From a checkpoint of a small mixture-of-experts model trained on Wikipedia: width 224.
Below are experts of layer 6 (counted from 0) of a mixture-of-experts language model. Rows are named router (the router's row for the expert), down (a neuron's output weights, with its number) and show model dimensions 0-223. Each number is 128 + 24 x the weight over its row's rms, rounded and kept within 0 to 255.
Before each expert's rows: "raises" lists some tokens whose logits its average output raises strongly, later layers aside. This comes from a sample of Wikipedia text that the model never trained on.

# expert 232
raises: "ette", "elle", "one", "el"
router [110 141 159 164  68 134 132 175 123 113 154  74  92 159 136 121 175 134 105 126 119 109  89 110 154 167 103 124  91 133 125 150 131 143 131 171 103  85 120 119 145 104 135 105 112 124 113 107 173 132 119 146 148 132 126 135  88 132 161 169 156 116 101 149 113 136 126 159 134 145 144 131 158 134 142  93 132 149 134 132 103 151 123 134 129 100  85 102 115 128 147 160 119 150  94 123 112 157 106 112 109 159 148 127 152 101 100  75 146 116 142 127 141 155 145 107 110 139  98  69 153 143 176 154 117 167 132  91 130 138  86 158  82 111 150 167 104 123 107  79 167 170 146 105 166 137 119 155 126 126 143 114 132 112 125 107 134 149 108 108 121 101 105 150 141 134 149 100 113 131 150 132 141 110 111 127 130 177 161 168  90 138 163  94 112 123  96 108 113 131 121 103 135 146  90 121 117 148 103 150 100 145 156  92 125 162  79 156 150 155 137 117 116 130 130 120  79 130 102 130 113 103 115 114]
down0 [128 111 100 149  79 133 135 171 133 111 138 149 153 158 120  90 142 153 164  90 160 124 147 109 129 129 144 132 141 102 169 133 104 157 132 142 145 107 163 125 135 126 143 116 153 109 113 124 125  99 122 143 146 115  83 116 130 135 139 196 107 106 102 125  91 147 111 122 132 136 114 129  98 115 117 132 130 120 115 182 135 155 101 155 111  84  98 130 124 159 135 161 131 133 116 124 114 117 113 121 150 112  99 140 132 193 138 144 125 131 156 193 146 133 137 134 122 163 121 149 118 113  91 134 121 136 100 125 110 126 131 137 141 156 126 121 116 144 190 119 174 142 123 153 153 108 148 129 116 166 150 149 148 132 154 190 118 156 100 143 119  83 109 164 105 146 119 112 128 125  98 109 150 104 196 133  88 136 136 143 116 152  84  78 131 110 118 131 118 134 154 183  90 114  90 101 113 117 109 102 148 138 141 111 132 139  76 139  86 136  88 121  96 119  84 102 133 121 120 157 108 117 189 112]

# expert 125
raises: "age", "ic", "ick", "ance", "inson", "SD"
router [152 127 110 134  61 159 106 111  92 108  91 108 127 153 102 115  88 132 118 140 126 103 132 119  87 146  77 160 129 152 142 164 129 180 150 174 112 132 121 121 150 161  99  94 135 107  98 122 178 107 155 127 176 158 148 130 135 107 158 156 140 132  96 115 155  92 155 132 125 102 142 117 136  98 136 109 155 105 128 130 139 115 153  65 133 116 123 128 122 112 126 152 125 115 134 144 124 132 172 126  94 145 101  97 131 121  91 125 137 108 135 125 122 166 109 116 103 108 103 142 107 149 119 165  83 149 118 122  79 115  86 123  79 172 159 142 112  99 162 135 120 142 112 107 140 149 145 142 111 141 135 147 122 108 144 114 123 192 134 117 107  98 167 124  88  83  97 150 156 131 110 156 173 126  98 103 164 167 148 100 132 116 137 132 172 157 125 137 100 128 160 122 157 143 111  98 158 126 160 137 117 115 115 129 130 105 131 139 136 128 103 173 153 141 157  92 119 136 129 135 165 136 114  97]
down0 [130 162 123 149 138 122 118 134 144 141 162 144 138 131 105 151 139  93 183 128 182  99 134 165 137 163  77 125 112 127 136 149 145 134 157 162  98 140 137 130 148 140 155 128 154 130 156 126 128 111 123  97 155  87 106 118 173 126 160 155 151 148 144 124 157 129 143 179 120 159 142 162 133 139 178 102 126 181 127 161  93 152 117 162 151  98 138 153 165 140 125 128 157 122 137 137 150 164 131 151  77 112 137 126 133 108 123  78 152  98 112 132 134 126 119 138  99 147 100 123 133 181 124 130 102 113 123  78 129 112 145  66 151 123 147 131 109 132 148 152 135 112 137 146  89 145 159 124 138 134 106 172 148 112 119  48 106 132 143 143 123 103 158 117  96 137 163 151 138 106  95 129  91 151 121 129 169 143  88 138 130  99 123  79 125 187 109 149 147 147 138 115 120 120 120 134 160 137 145 132 142 132 147 128 108 105 123 118 126 160 111 169 115 157 174 111  80 148 139 136 130 163 127 111]

# expert 120
raises: "s", "io", "ep", "al", "ra", "ier"
router [150 182 153 154 137 147  94 135 102 162 105 135  79 153 126 147  91 110 127 162 110 107 136 128 142 122 185 186 142  66 126 109 132 168 135 114 134 129 141 147 111 165 149 153 164 139  85 166 136 100 125 120 158 171 113 130 140 119 106 148 147 136  83 125 144 127 188 126 147  94 134 101  94 139 110 105 156 102 106 113 112 139 167 121 170 113 112 152 156 103 129 164 141 122 130 166 123 120 166  98 133 107 127  91 137 119 135 127 116 138 175 139 138 167 111 113  94 144  62 148 151 129 116 154  75 168 138 115 127 115 103 131  83 110 132  88  92 103 156 123  92 132 108 139 100 127 132 135  93 139  77 150 121 125 148 173 110 132 126 134  88 139 135 118 130 136 124 151 154 115 118 135 118 123 154 109 130 125 122 166 132 116  93 106 164  96 114  98 162 131 131 157 165 148 132  98 151 130 150 133 140 145 125 105 107 151 120 165 132 160 113 134 111 149 131  90 134 127 120 155 148 158 138 126]
down0 [126 157 142 112 132 148 125 110  98 151 132 140 140 175 137 129  76 112 104  96  99 129 129 124 122 134 142 160 103 112 116 103 140  72 166  80 126 178 150 112  90 135 118  65 151  66 125 112 105 167 172 102  98  99 157 169 153 114 156 136 152 153 148 165  81 119 104  81 142 124 119 127 107 137 123 122 107 138 137 145 139 130 151 123 186 152 131 102 121 100 132 172 118  96 102 136 113 172 122 122 145 156 112 110 149 169  99 128 140 140 117 102 158 133  97 111 141 133 165 137 152 172 120 124 144  86 127 108 130 140 126 126 143  81  98 138 170 158 161 133 142 128 143 108 148 135 112 122 148 115 112 119  91  96 107 105 109 124 130 116 156 150 152 152 154  94 135 104 150 135 149 127 104 121 144 123 157 106 170 136 148 148 110 133 136 118 138 145 127  96 140 116  96 111 119 115 129 124 138 131 142 151 135 148 100 124 123  72  80  84 138 110 124  65 110 155 161 142 127 101 100 121 141 101]